Below are experts of layer 5 (counted from 0) of a mixture-of-experts language model. Rows are named router (the router's row for the expert), up (a neuron's input weights, with its number) and show model dimensions 0-127. Each number is 128 + 24 x the weight over its row's rms, rounded and kept within 0 to 255. Numbers have three digits each.
After each expert's rows: a language model's description of what the expert responds to. This comes from a sample of Wikipedia text that the model never trained on.

# expert 40
router:093125110144143116139143171144181116108162162121098157099090086158105141145135158155093127116126172114125126095125116146137112134122152138114123136149180117159096116156114129152147144140135108123074103111105135113142151172104160108168143167124121104160140175117094088087121088135115104067127136150103140125140116102120105126151119083136123115134138121149122136125119100128126112074089
up0:098118095093117126082098163140137156112127134153135123131112152086147092140152054154117123138099148131147130148157137130157136156098137130137151122124099125128097112175118049101161125149105138105160086072127127114097111133162119139142134156148160084116131147118180115121154153100136123099119140121129118137164132162158107127118109123099102149127151140155142146134126123078109136098129
up1:117120108148111113148138114143116179142146145164155101153106138087151115125124102088163086110124140089129143141086176106113153100096140119140162082136097091110127135098127100131188125137102138097120140117133185113119134095100163126132127167150130149110100118111137165163120166113111097112123138081132090110149124166124144130134108149125159124140124125072129120128101173121118107096132
Prepositions and adverb particles after verbs or nouns, such as in, on, to, of, from, out, back, over.

# expert 43
router:110117125126140120100174140135133117087119128107104143133121109173093096138131155157095152122113149148112090129124166128129151153113143126121175147135143127137107106124134132154116159159142120121081073102065105110128145108117115125111149175104183075154165122097129145100151117132131112086164139173104139075151092129102106107107130112142170156127146128153096121140118131159120120113104
up1:143129111117150145106155151103087160127141126173145069140143114099140138126117128137144155116142137120112144091149118142117162189137108134149162069117119116130159125146125130091171144154107162094156145148176080158080106121116097159115111095075133122187123125104130106166138137126103173120128122116133122142136113165136123140120101129121114157129125108118091162130131116147168148097125
up2:129079102155111169116138087119172117145119169136179125150143126106144132097175133111078120120159144145116111102117140116113133171138134149096109117126107130147133118134115152081092136111157126113158088132176148121107095148135121106177105142170106110112121138146140125174118152150111124123142151173162100092131097128088135142118117159180126108125096102131121119102144141109129077116098
Table cell separators and semicolons in lists or reference strings, plus Romance particles de, la, La, De in names.

# expert 37
router:133165124145146125162142135145144073144144115118125136118140100186121133074121142148123126131132139168091078112086106132083113144119147140129165099130140095153117086148163112136122136174160082128132129144122095094133143101118127142109137173131136120181145127103071100074134084159105120112130161163107113138132075123113116125123107105123145127154146146163135133100145152134133143119110
up17:107101126148114144140120140156138151075146106194134164143113148147144128150092150103108138079123102131081132099119129106073099153141153143097134153115130136100109149091107138110151099127096068110093163147131115136130128111121145104134126108124139106154118078138110160104190101127101124094152116137107146152147128138165159111136095146116081146151085094134139124107129123142155118132128
up18:144163110085145101124147140081115140152086132126161101154127091163119127115080116105131134164153144122155142082144118143126153170088173134122087127106123141087083116106093140118156137102106122088103146101162106127108140120146155150125125130156123119150120140164159106146136142088104185120173110138102100126108133126106117156132129083119127136107114152143129136146180122143143080111125
Numbers and decimal points in tables, climate data, coordinates and percentages, e.g. 39.5 (103.1), 22.2%, 43.467°N.

# expert 5
router:135133110148150136137150155114134105127152123095138141137117087192147121141106169162134150156114186172074093080127142129129122135135141129110139126139162119138111090149110127154135138173142128080096092128128118104156134133119189126125134172092122105174169150114083104078152099151110109109151132143118150118125122130103113110157101099113113116128141107142125135113114125146098135109077
up1:120153147108157153101123112116132118129109159091127138115156136088177137096097142074114107136098170129123121171157106103153124108137138107119128108114140122140164119095109120114098161161142139084136187098112153121109125144123126138120126106129137121086136097158142097114106123102127113111126122157128110131098104119125199098092106140105124169129131129072077118118109166166134116171112
up2:144144138196128090146129135145134183133098115146146133114107115149151126107117148102148129106143102108114109173145112101160157153177143166100108131159124120133077155128123136069105127147129118097108117126097157121118102086147151184111126156167143097114140115133130119103104098100106151126137146137156173106102096141121101123117132127105103126132127179107140125124152107137092155140073
Commas, pipes, colons, and, with, of, in inside numbers and after figures in statistics, tables and track listings, e.g. $38,640, 2:55.

# expert 25
router:096137143115127077163119180165154101144143172082116143125125092146151137135095122158132130130122145135072119131089117174127101117152157199147167131130132117165100102131186102156167125144140106116132130132127109115125179140114126129154101118149147112175115129161087095110135087134084131132124113131140131113150137110116164127114135134102143100154134158143095142087142115123113133127119
up0:117150125167161157118135132090142112112096124110131168136139123081127150115129175146147141129132162127137087157150113133139090154106088107117082129097081167129119167135148142126136114176134138133146066117140166165142139133138127100121113121123115123101145145119097117165087130129148119127091082150120075134153112132145117114192169114144153162121142116150162151149121122141162108127095
up1:130135132125134105149128113167166119098099098189178166139144108137108140152075129094119123147122140152113147152105130171129099116099162144150141100129156146096159111121111101121102090100143101135127102102100092133132058148126177177125153127158132140120134142143146139121136125125138138104137115144107143181155118108089141081135136141164110108099166134099129114106144086111131119152127
Word-starting pieces T, O, U, Wh, Th, ro, often starting sentences or names: While, Often, OT, ODI, Olsztyn.

# expert 34
router:137152131118154127169138149175100073134168200140154118126090107139169125121137139142130156123137150135130120074118112123133102103113154172101170130143152120147120104116131110110150147141146114127126108133109108114169141171140140127156120129121136093167120124129137107119140146105071134109123148141152136085149114111106161098124120105092151089157171113105128166109099084176125112095125
up0:125139161100148172145129138200149133104112162123139137092106137148108143110144118168127112097117146143151087112161170133128149143104148138119115145162115085163134131101149136132079140133096138120137108099088142090121104154152192138137141117174068107117113152153128112110140133124115152138169125164165112139134106132129137102154145096125123137114169083112152095149126140125102092123141
up1:146142101168124121160130135106143136108091073104138126156137124115147137100121169154115124107146102124187143131104091114142146121135115155135124064149120118145119155071119128154159153118124082118115139103138107129144095152112142088130166134123179097112116131105148094120153152159076130124122097119120122108157142104111100146107107110100158111161177120087087145145098158160129117126112
Word pieces before suffixes like -ic, -ical, -ure, as in enigm-at-ic, Analy-t-ics, c-ult-ure, and part in "particular", polit, organ.

# expert 33
router:119174116113146078149146161218142123122154166133102132162159111142129137119114119130131171142105141122141112129095151138109098156106152147127157121138118088139135122178118113142180116151161115155106116138114126106177147137108101133107074183110141119155114109144150142110142143104092133130099112119118147101145132141153128103123098098133127113172120159136111159097108096141130156101102
up0:130136138144110119129081148136145148177145136162117157144139134141102157138095133120141119108137159122145156142094125159132163137089167122133102125154106117176107174086108163132117122174112109103151172143106090143110105165106135137111116111132133127134204118116147134108116095116124112139147039133136156126142140160127109119124118120128159137108161102127144097140140196118141126137133
up1:164091122119108124087153173093114122120132144078141143143092184115121136114123192142128139107107135133079117095120175136155123098121114105138173092100140105113119135154147146102109147094158155101082134123166153151114110172125119095124152112122116145151141156113148111129155137122100139123098120168110126164113109141149170139117137115142123119107144119122127165138157131083086171116111
Second pieces of words and names after a first fragment, like im, ol, w: Animate, Simon, Rudolph, minimum, Revolutionary.

# expert 10
router:076137132151132123136144164133137114143147152141126128104095101148142147108098131135121115126150116152114099103112135121119097167095154146089162154181148130151074111183131099148163177128120086080107102132130105109145154144127125097182099135136140109127118126133106119124168136123092102104124149161122142123145139135112124148112101064155137107170136159154117172118118119089088127119128
up1:152079112083131127136129138160112145081125070082113126095105126157136134171121135143146123133125114107147130132116103102125112178176136099152143113144115118091128141137149101133110115109151119167136110099173145095121130113147103129073145139098116131120159083123135121120116148155110109085152145121138155154177106137113133124081142149135115126156140162144133172174181121106161110128108
up2:100142140125148148116126101127144168158143143127137173107155149105154151132138133131100105117093161132130115160166152140137164150126134101140151124075129087148118120123085167103057098137166137121130148158131125112170110103126141101145154100149145130145085150132102156147126096097137098165151133127096142147147083148098162128106078151159081118146144125138138148133081092133124127124118
Short common word stems, often word-initial and often in sports or media text, such as work, new, film, round, long(est), over-view.

# expert 13
router:131138124162141139127152151176126078140187140127098135120113086188157085065102146161122133135136113138089103128100124117092114128097148135098144122148120117161109070151143119147121116159155109119123091128120124102144165103099157139140134175137136107138165171110122134103147127148097109117158154127145137132123081116106113138129131097131165116136167137168132125109107143134082151134148
up17:109143174148125143121102106126107076122120160122169139122148128148107166148110122160161171131160125118154104150142166146168165134152129120145099136096119133100139143091106162143093137128132122159120085130140154105087130183146164141138082116140132163080148147153160116122166135155123195115118115115144105102135138116147142096152126109070154145136148138130144149132110132162116121115156
up18:145136103158147140160170098155148122097099139158122111179117149133112157173144116112144110079108132169159146145132093161133107085098126124109118128134106143179118113159119104074085107118105086146180111122134115143112124112125140117160094171105139098158132092156119113125123143149157121145190127139119131134145159129149113155101162109114147141147161143117107138126167135137163136111138
Final digits of years and numbers (19-79, 20-02, 1954–55), plus closing punctuation like ). ." ! ?.

# expert 7
router:097125084126118112124124124142121082166153121127123140072134100136110101140122127174098105134159139165091089092115140167104106171109129166132177108108162100132115131169163074155156139145160093088115129127136135068123154110097158107155095132143121099147111149144130105122150106140116091128129130160136130121165118124092146131098123119135138124132141161157120113119107113143110151081112
up0:098131113159173164129105188081086143147119116112136154136095133143108107093081136146095069067119151101149142114126112155104134092146124145131111123132083094128156150131111093144144144138117048115078117116138160141097114139138149112170138101135132141178156145119143115143127119142113107122140125149139105143162131121155137148144109098129114139132115131131160080133123133105134118133143
up1:092114097120104124107079164128070174160092140148134129139117178125126113114105145101081126137115138092112144129087114124069137138104130125125155142139110125149144126132139161122135149151127105143120124129175142124114083162142100078147102102125139099115166150130114117115118113121108111160099148139110145137214116180140142137143100115125129119147143140161089145138128096137104143100101
Sentence-initial or mid-sentence the/The, and word-initial p/P pieces starting nouns and names, such as priest, personal, Petty, Public.

# expert 6
router:096124113157156101138157153140163113100153115108114157098116090139134101127111122147130138127142181154116087122121126145131101145074135169092165116165150121144094094169132122139158147162131101110080112110107124080146148157118157094147128140150135097132106160136112125108145138137129106102134132168079146079145117130102116129157142068132153099113143148168121125109097133113103137100106
up0:159126130117158120143120106166106113075138104157089103125100186103094131107155155130084131113125076154098173137096126129157110118126163150142078124130102108128158175083114122128129133148156135110161089156130171120145140118127135132127106098162151118141160149146159141106125113146162155163145166145130143134151154104146145122135167162148153124150093122148095132129142132144138101150091
up1:149106163111120130129133144122138149129142131127173109118104124141156136103167077148111104124125111077163103140124142121116081110191106100119157109127121122121135153175129149115106102101122124119148114108150175120154137140108166148154113088124153121103151142120125085138069141146148118096112091170147113134129081168095096103132144122113117154103123153079137162171152128123150152141153
Determiners and possessives (the, his, its, their) and past-participle endings after was/is, like cred-ited, dedic-ated, based.

# expert 32
router:108175082128126109118142134154132134124167150130112106097126118146138120074130136148096129093136127152081112114103136161094115133081124127081149120152129095140130093133122100114153150145141132145083124142113079124194128138153117088123093138112130153165116142124133127141132123129114095143101117144126072094166080114114105085114103141116177148168129138124115148133118107170110100093120
up1:095166117140109137138165114098108123106103132104097126135122133079118134138172111141116132160126129139112140161095112155105139097145101086099126133126142123157120130132171144153155147148139144090150158155122135146153170157133128136108125109112133148129094138119153112110086157152081112140083147141164113129093132110059122130077133105128149173166097114161069117138111124141134115112081
up2:121147118126097180091116115172171101137112132166068133084095125118128147167093101115114127161111113133112154151149159144155091158118172116117113127091098137137060171126107145115162137158119136166139116121076149117128143133108183097146129140177147132134123131126138127134154165116104112125141111156119108117137085148142113138128129142119131119144112111144147104113146113182153126124100
Second pieces of Latinate words after a prefix like con, pro, re, such as Pro-v-ince, Conc-urr-ency, occ-as-ional, resp-ons-ibility.

# expert 30
router:090126138136138126117181147140146109122149127130148148086116130146128089106125143122106140127149131152127066102088112120158100150077126133078129107123149107148078090129170110161156143122143105089089096121129142102164172125101128134137090144149139090130087144118129147133146102124140121089131150116124142100128118096130130128112116064164144114167146164165123150128100136124099164100119
up0:132130115110130097121176126142075136145091141133117146112171173127133063120181137149137152111143152115067107137132103121081109135119147087088115136144130143142138156157107180156088104131129100157115119145139149149102093130126126116110076145116158141147103130133123169146117117150117155120107114133137130189140165098160149138150127141134074123114125100139138144149148110135119103107105
up1:135098159131139143121133112166129101124108095109147130133132126119116126130125179117109185134112144146190139100157142152145127105088137152144134142100152153128118165133147145134114108092105088099112153138130154155141115147085102102178126110111112105136179131133071083106151113072151126121126113139113114135140156106129141157164143144163091140132162111081079141139132118080137113126106
Adjective-forming and word-final stem pieces like ical, ial, ual, ular, as in extre-m-ely, rand-om, individ-ual, plus public, national.

# expert 19
router:134166111165131115155164155161141076142166125115112144108119099174123114080142160123141154132127114162122103138097121145106109156113121126109117103131139099170100068155150128132122132139147112137129136145109130077171143107077137120125138183113143102155160123108111125088145071162099106136127138148123152151125079136100117132123129104111179116169154149159114148104121119136126144109108
up17:142109094082127156155112105148080149158100085136126111134154150138137190137128181120131132151142167119152156097095147119138115134135064135144116098125129157123090072119113161136138161141101117060131144134158109093123116124123148095130127153126174140129125100113125161108111134129131116129126118106116105161131127139070122103144179100169114104099157106147134152143123120125129145137122
up18:160142173094140114115108111180133106088140092125152138124097133125145140137096081119099141087119119098114114134153167160157123090132082116096120136152109141158171101134106135093132172137159147117115101158128109101095141126137106136126138178106124109089089091128137144158113136141122132096176130173136134177106140124130125064133135124141129145153143139119110109163118126126169116104120
Digits in years, statistics, scores and coordinates, especially 19 and 20 starting years, %, °, ′ and km, as in 27.2%.

# expert 22
router:103191095119155131115150160144141136124137164101081114082084105140121096095086140178155139114147179116108092143117139151133142152085146140077149125139151107145090105137103100157143146121122115117099105125102084118128156132101130143118120138126123098158166136120091111128139130151162123126112130138136099095173128100126121104122094108115186143124114125160116124137118140169091118123150
up0:132136096141051126127130136104140116119153132124169126149115147141175137118194128137182165112167172145147110136116153119130131135114113163110122153138134165133110154177117126093111122123139136136108119145087122066087095164143135123130096118111107089165126075159131138142131152116133109135133127145142106118162184105096132100122129145138143113098142121158157109137129097158132144107152
up1:140157132128097100135141161156121148120124114163142161116126149107094133181135157143115129130168155159113134169135055117098109136109097119116149111131116108111150076127146137123116203123104144146079133122124147113152080173136138144169104088108157105121121093096113128149128141136119098146104141116134103096172105107075125140115085140095132118136134129124135134134143118158138102142157
Prefix pieces starting verbs and other words after was, to or a subject, such as trans-ferred, dis-liked, re, pro, un, com.

# expert 21
router:128169134163138130155141133137156102119140129093119155113149115181099110118097135151105119147140124143138095114127130162110119139089176144115146122121137081108122102163144092143144138166150126076101125162133112122155164106133133164145133169132167101168170113115115103077119079143123089111111167172095086122136109127143121112127110084123129147133154136154112144118145132159125130088085
up16:164071137098097122094129119089141089132144141087090128144092136075161145082110119143119130105094111137125118144145124123130128123091159131103122135118131151186116151118165109115147145121146120161102107139129134188149149138109113100133140098112163118139087122135137141119106096125123147137127131110159129154096159130147142137131155121155111137062111116136116133152129031126132145126121
up17:129122094103144117107104172165136164124079106104140117119154115120132104109140099138116122122099156159136095162144167152134109120166115135143088112113136131092113126179133186129080105107148127135155155131099144170155101139158144134110132148163124113161085118093095133112152143109126102115158100081122120123140109155169115118126127087150100136095130132170137081135120136106151142120176
Spaces, open parentheses, dashes and minus signs just before numbers in table cells and measurements, e.g. 6 ft 0 in (1.83 m).

# expert 46
router:102133111109124145122139124151142104147128168134156115093115104136116125144125170140140140120144132132126109083119144119111149153109174144126153160106179080133098130163135108160134145147130086082091156109140126096135186120096143140161072156138132082134117117114092131113139114098125123083102163158139123142150098129140157162129086075156130118143170169120132127099106118107101144122114
up1:155169137099124091125101102116111057160134152149113143085144108116101127102138125168120086129144135097131111100114084101087126099135107159156168132161112111152156142131115132152135136141131156148115152115128150105103062125133098115128097112108190111148112133120156109105125166146115118126098083136159131121105160090100131160133145173123133154110148122151111108105095119126129146116152
up2:163123155069091139097117149165142114130141151152137127099114112123127128123154136130098156096141131174157115106130112105136112150114095100137141090129109110144150092151118135119183142091126119115164123150113176133128126115110156152119144139151101116117168139120091090149149135123092130115107080149121090182127110170117123168122123152134140128111137117139105135118103220120087116117141
Mid-word syllables ending in p, k or l, such as Wik-ip-edia, Cle-op-atra, Sh-amp-oo, h-ap-pen, m-ill-s.

# expert 12
router:139136131132100126110141143121149097137151156113099122128094088144177118116082116166097150126135136125093129102095126137108127147141169127117143136150164123154132089140131142142129134164151072131123121119110080148152178121141117128110092155153108101153134106146089110145148101148131071102131117145132127068124101075109150093096080137093142114136124144125121137110115124172092108084108
up0:153118159140112130125125112097107148133121146165137124144120143167138149085126126110113149136112176189102103107130137127128115089153091161092131120126085157123139163106160095110133146170145097120091153115132115140083098147119196113150069179146092127134095108145126116149149144176128134111160103130147115132155147131139098140116096137114142191123161136140142142135113142135148140134140
up1:097123065127110127141138160131146103132153076118141159095108118111152127138127132131119113107131126138121113078144109087087085165132102090132102140117106120165172149173144134123135099151140130156078130131129129114169129116186091127140124122135092116089083126127103133104141101123149111085148100120113096129119140156119127176124119128146137143165157119163069095120137156135133124157119
Word-initial st, St, h, w, sc, ro pieces, such as st-arring, st-ated, Red St-ar, h-and, and mid-word ro.

# expert 14
router:115164111124122107135151177132152102125137137151070169117140099156143096089108127155116178140139130131112118148131162135131116135070121129104132113159134166158094075146159114165136175122122094143106119162087115125159168101080141158157134180139149102152162154111131116114153115113101121127119126134106116126115117112101115139105112108127159149152143178170096130119105107130120105136134
up1:148131106121102110151091187129144142157123124110123135130156152150154161133147141155131151163147130151120133085138144162111129126095111123091093124111143119104118139088139109142096110153108110153125175135164138045168116135129094102108133101133157154150089155162124098098124115120116154162145134151120149102128144079133084130163117145133089100091136114159111125143124158142147124091156
up2:117149142111107138083136152128156159133146123146128111090152097117104112162161138128129114133145118098152130094100094095099098159187110093129109166148092137124114123113129134146112082149113101148159125135147115114171123112098093105116122162102141134137109120114094124140153157121155097149112114168133123164088143175115137141111127103137173106116176121145072140125111092116116131165181
Team and organization name parts and numbers in sports standings tables, such as Re-volution, League, United, Cup, State, score digits.

# expert 8
router:086200066142138092141138123136131119145157129105103133137083070142122136130109129139142128151133132139141090127069132162118089177118145133106132096137127081151086117182145136152120144133137104124110115123115096134123124104105130109109130127146188113155161127087128103109140116127107087105105137158132128091155144124104121117143114111116134131147116176141105140122100062130135132115133
up0:120125141154119153147097149151121112168116134171148143095081130093134113171138129156123106133187131135123120165115126112155122126160178160124125166164137135123137133149134143108149098106154153145142115113116089104162129142100116138152109077155123142153100150169113075130062154126142129123114136132151124086115165167101113158137118151124114146169094122087129143084146139132136096139132
up1:089114118112144077129151118148165126111137101143092098115104135148158147116133104110156156115136152117148136104116107158160151137090117091111138136137109087086128127108144128144087105142130093088104090155116103127082092143103136129137136096140141140166103085135088186120160150115140136122129118094091203156136136121125082125127144151135140124152117122159110142156115109126118107090098
First one or two letters of ordinary words split after articles or prepositions, such as c-ouncillors, fl-oor, Gre-en, D-istricts.

# expert 4
router:152188090147124138162148124149117126138144148104087155121091089177143129115110127156098128127131174118123116108138135120130091132124142147080162077173148094161102103167130156172153105135129110148127117129104125134155144145082140116132076161108135149140142174101121120135125117153120079107119130116146139099133150094128106125163106135106136111117142146117121149121121115177135123083080
up0:129149149152152132161115137138140141139127133138138167116131129123100110116114142125113131098150146102115114108098116141114100153152088105112076124148072094105195088130107120147106156143163144125084099100153133137117081152094132150100108119120158104126122111189099122122124129147141117114106104093132165135132073137146086132154094156129081110132125134124149103119166130109157140094078
up1:147130080162148107151147181148137143139109123130091180108112112126118126124086133110133098177112145149166144145132091090103126151156125143112127068126135102141165129126127137106149147154133120147130097089096099117131134145146125164129121142145108134142157121115100147175114162139137052091135122122138126097154153113164155150108123139148079168140122093112123139082089113133113132135127
Word-initial pieces of Latinate words after the, and, in, such as ac-ross, inc-reased, ass-ociated, pro-duction, and Am/Ab.

# expert 9
router:101167144141105140135160150155125120090171134130148124094158101137169101089122142175132134124126172118076124126096137145130113188114129151100128085164163105147106104145141123147130152140129108110111124156106138126156144157105156140120103141132166080130119156097133140132131121170134098098131133108156142119136148092106108119134132101126115102140174143210109113117083114154106113128118
up1:114102120114097160154137098125116123148139129122092123147156163126100132099134128134127138099103119136134146116094148129095109135119123142130165128121167138106141135137128100142138146105104143138112122127115167083146105107142120108077109135136188175186139138120173115081068157119155195124163110102159113144098101102108163160153121124122116143153145146150143136085162138153119085134149
up2:141087128124118140146174086140116178128130134086167146151115091153121140112132150098136143152102142139096180117127104141101135118129131125116123149134129107139132062089123077122156142142155132121154141118074107130121170088101139144160124111141144133171124116135137117119119155113099129105118154082120122131170137144140158147129153156156101187119190094110139106104111133136150167119123
Nationality adjectives (American, British, Mexican) and Latin name endings like -aceae, -idae in species and family descriptions.

# expert 45
router:112139093134135118140144112178135120156130146131143132121118121129083071120101158155129120124131121126122138095124147128107124135098208124092183132141155102144132093130123111168146135138146115122077134134117122101182161113108094156155102164110128109129165132092122141129130088121120129136097129167110158106119137134152129113178104087121128127150155160120140148095110083155123127086075
up17:106112109132146117103105148148117157132119114148137197182140141120111130146120142115106133139107164100163121097090166126119111121085119090119129136179121132129137168151150126136079098098143135153100133160136142123095103105098152143119107119143108120148110175083137130164145131164133172147119156090138113127148147145142091110170167136147138160110116141133108129155087161096098087148112
up18:121097154146149128146150148119124157120147128138129166106167141128140163091160126131170104134115102118132113170118113124130120125113096162155080184126135114116169125146131118102108105108100129164135086103108104165110144137128171107126119170157094151090152126127072148156154147157143096149126137076098106142123152159101127119148104108134145130169168094105118180125143134130119139165141
Spaces before years after commas or in (in 1885, July 1944), plus word pieces ex, Car, Har, um, in: exactly, Humphrey.

# expert 47
router:112128109149135143119171136146115097080154143119129143136118097183141120143113166161127150140121163171091096093127140138133121156112136134123140124141154113149110102138119106148135161165153140097087093118113142096166178164118164132126121161111108110145172171113101100082150123125124112114157124117112151090153093130116102116149113101128133136124160139172103125112084123159087114106079
up1:114152131158143144113050082108181114143160132125100101116157142078117111121110164130155174111146109089120091182173150097156109119142094128133119147130109130140115120131136136088119155118080145165113126101114153144127173126155116112142133120132129157097102103123124133130143188112123162139118157084132125155133124114127126120129163121127139133107121132130115133153106182138096115081124
up2:118133123134113137137114110158109116108137162119140090157110132110155131106134110126109122112141113150104124111150108141084144097090117133131127080182132131149151093097127129161120152129134120066132102158089125139088138093137137127144117055142142098167137152139150162119141100163136119196115098118153147167106141081120116156122104120159133126135127097167125135107119111183160116115163
Commas after names or clauses, and and, of, including, which and table pipes between items, as in College of Science, Shrivenham.

# expert 35
router:129170117164133135138161118147165081123137120110101130151098105135147142138121137185117160128128136165116137138088129143123078199106168128108127115139128152140106108163117117146144179130131074124139105136093049144164142140143137095142115147144135126130128117143086115129136143123120094124109126167156104109142114123094117121080111126124128148164105138132157188133114110142102105107150
up0:144129092128151113142074084158118141103157139145149103127097116180133148118105148123122130145167086158147086137073107127138128083153127128104159119153129151158125131090140101130105166087118113142131097121127119106108099153119165101102107134092142159135136126111120128123122166149112152113163093110142098110079103128117122121095138160157119087182111130153136124166129153117108157090124
up1:128092090165125092107124107179118143107101151124129141118132149127139127140096123082124146154168110120103118141114168133129179115123156129149145138100097078127139137129131084114127119155130124082155117087116097126095147098132117147128135101143132103134128138110130186157136117182159118145150112167133126084150090095106092088128167142105157145131075119143102131099139140096127089111124
Early word fragments like St, be, com, qu, g, re following a first letter (f-re-estyle, Mar-g-in), plus pronoun He or he.

# expert 44
router:114129114130147153122157106190160096116133142114107129122115100135147130098088123159117100164119151119106135073097160148108134182127188108108149112146129101146086119132124095156149148121147109082135136136139101116124135167148147110150086169148107112124123129107105117110171115158120140089166146152143110124151096086114079119123118106141135140155148127123118188127078110121117130139149
up0:126128151135139095116148146133129114156145114057108102131146154107131137180118148126109077119136115108122134108125123156137091170099093116088118107154144156130131142123091105174134137107197130070061143155156166111152099139120096117145115072137139086147125130120134165113139109106126136120134131127131070159129132165151115096119107148144115130095121097114115124126154134128127130131112
up1:125116116090124159149102109097126148129164144118153133112111103104093095103149142130125117113102124140164172125142141130138153153150123139125069153106114124155103101080142127140102179163157092118120104129118132127142142142112181150159150132145134124126172086146063147144124121086135129114117137135123101127112123117115139141110153133100090196154146102078159156157089142134145093131123
Consonant pieces in Slavic, Central European, and other foreign names and words, such as Ols-z-tyn, Sl-ov-enia, O-b-last, Zs-omb-or.

# expert 29
router:117159090123131097163151133156131117145170127113104159092128111147084121117150135143109111105161112135097112102097128129097091150107105166101158132129140093117125127185143114171151132154155076155070105141096119093156129131115167097142073145125125131146121159156143158148151123111113082115099147134135122096176106121110123134103102127112131136151135163128087123130162108154134113112111
up0:134129106147102152101148104090129095118096136144150140071128111128118141150148095117133074140143125139115148143152103121099115118103144161123138105113117109162143131121129165131132134151177130150165087126142091161159166092127130118150118121131135048078150143150112086105085132103106122159141132118106122117135138181140143136143142119156135137132105173122084089154131122121155138072123
up1:118147145161102178123135137140168112133159083120119125131139113132113116129127166106144134110111101100119126141127144122130166116138143160113133101099175142113125134158091164154094134117113103109147180153133117165174096101172124145130122196105109138131107125113101160093124154116134092139153179147112128105146153139136140138137109058097096126153138098121116120154166127139179127154113
Word-initial pieces m, sp, pl, comp, rel, and app after dis-: disapproval, religious, must, meeting, acquired.

# expert 3
router:112119140115131124181162168144156090101156153145132131148086089170121112105137165166108117150124161124103114152099127128121117110121167163121095136142154132172086092155153130143153145171141114120133111131129123102170150142105188117179126134133130115153153165150119103110135097153078085119149163127127148123136104107128141144145117122161123103122172117154086158109151129133119110110145
up0:087108130087100163117106127102119102111137140096126172081136123142136123120139124121155130148168138112168113091141140135091133108095094118117123115126113151139112159124102112119145165124159098111115072124160165114149138123137091099094105125150144097108126093099173096134165162140105121099105096111096111099121137151141149150161147114163087106083186128137143145140165121140114159134145
up1:113150173152098149121113162165155114110120127133164120119127125131113165137120092151136075095094115097152113111102129111128105140136121116156103121120142114136118201119115111119090104175125084147137125110123120131117114147094130080126115141156133119096112149133117139103131140126148133108142145146140139163184138193130084116139119127134159106172158117153128131117110134165141143044133
Month names and year or years in dates and time spans, birth/death labels like Born: Died:, plus infinitive to (had to sell, compel the English to quit).

# expert 31
router:100156105129147133109156148127115069093140151117114153101121122151133088101144153123120138103134132125100095120078150118103076155130141114109133128154128121159137119117122110159103183159144087120110121133121080123189146150158139128133108132145155123132108136131104157134164128118137117091169128121112119072178090133122117085106130096144177131172119133158122153106107122158128116083107
up1:166144141117163094135123138130089153115157134127162120117153139108164077138090085142140126163129143100146104072123128111119111118131132115118140119143151120134127131132108115169089115125121121113170123118106116147162097106154145112110079100114153138139112175098126135132163159195103125128117118092158110135119147139097095126122125124103097133108139043132141148160157122168092104133147
up2:119085117119097118144186125121142141133152141114147147152119108148116127112125104121139102137152117140133126108091109122090118164127136096103117131104136132162107172102102144107135135134141161106091114138097133124118158109158121112134142159162120110114153093137128111157170127148171102138151111113146049079120126101105099151069097125113105120122109104105104158108131122203142087114151
Vowels and syllables inside longer, often Latinate or foreign words, such as Del-u-xe, fit-n-ess, Sup-erv-isors, Enter-pr-ises, semia-qu-atic.

# expert 1
router:087164067137127114133127117119142117150147134089119149120093104151132114095089129140108151142138124136143109153070142173088116180129132137147115103152133084145101130154158116154132154187180077104111124145124088120131148161123122133119121133140191128168133120109140127094144108153121134090125172137110112084156123120097113126130142102111146136167124154146106134125103088147128124128115
up0:134129081132114136105150144137114087126135147107155131133132152109142118169109096124144184118122122123137131131148126106099138097143166113132179144100123173143117179161163109122130135127124110142131102155150107110074114126125092121129143123176095181158149096143150163154112153146133127119162106148120142138109108121119048092135132120125144124172126139146158102119145156139144175077117
up1:141133153128158158169130161108143149154135126095155143106147096127106100134105085145127109169180122102133147114113135093086127123100134128143155165117119111079113131159143136147167117090149149095095131117128132147127156124124132184088122108098173120107165142144193100135158166124130107106100179137106147150110131133101123114148143116128142141147119116126110128153092139084104108154093
Lone initial letters starting a word, mostly L, R, N, D, H, l, r, n, as in losing, race, Rivals, label.

# expert 2
router:130126104175154126160167123142167120094157126096116173094096111161093124116118156166116116128119175133097146113115126130130100133108154171112102134150148131165086081141144135156153138128138103118077089096105115089161137184129172109144128147128107115140129164137081112108148100151114112088102139155118129112146110111092106139121108098120119099122148145154133133114095093122098120108129
up0:119112118160124100162150104106166144119130141097150123165118105123130175133149143138113134147149131110132128132107115116111131155085147135148136106138141130120123099087201138137139150157131135152162112141146155158105123152117148141146087112116116113171133130144119131084114103135124117084163143133117148100113109101178151140125164219113115088114102098147119156163128103137117148081090
up1:127173146111137132099119136135091141128108125126132172109173137120106130156125111106156107118174115148155160080155120079128092115147122147108159121167095187122145147159108148107138126088133128137117091145084138138119111133127153164112141113113130144133109126206097147147091113132168103111146125136127102169087114095153130086127129127140137141091110077105124103129150123112112099115134
Function words and auxiliaries in running prose, especially to, for, not, that, have, has, would, had, as in "I do not think".

# expert 18
router:107144139125128119134191142154164097113135158141136133129129094135138111128139144128115172135112187139102120132103158185139139131104145117089116120125152127123118069155128100165133159165138124113064085140089107128154183116109149165157108142109143123149145141126072125130133143107121108107152169132123113118167069110120120100125122153157171132145146112127108133134125112172140131115142
up0:122111134102158105110133099155146122107119110159195108141135131122124145121128114120173104098085111136134133129160103155102063108100095112173133084118161134124071124130116099106161093166095120151111148137140132075159142128150145113132113156172155148132089138097127123119134172126092124149113136130105140126102101129120118141124119106158126147122128112112127098170086105151078156121120
up1:069111168117107149142171112114121129096144173103130141102085137151124168151161124120110121135098134109130144127131073122131134140117125122144135132134164187105083115133111149113111155105118120131131126135091125118110150105070146137129174132146151146129176100107092125095126166096113112142137123147094144113134136086110091140162149070142115141136149119122158107098142138094144080112155
Pieces of personal names, often foreign or in lists and tables, such as Mc-Leod, Pier-re, Jan-eiro, John, Mar, Fran.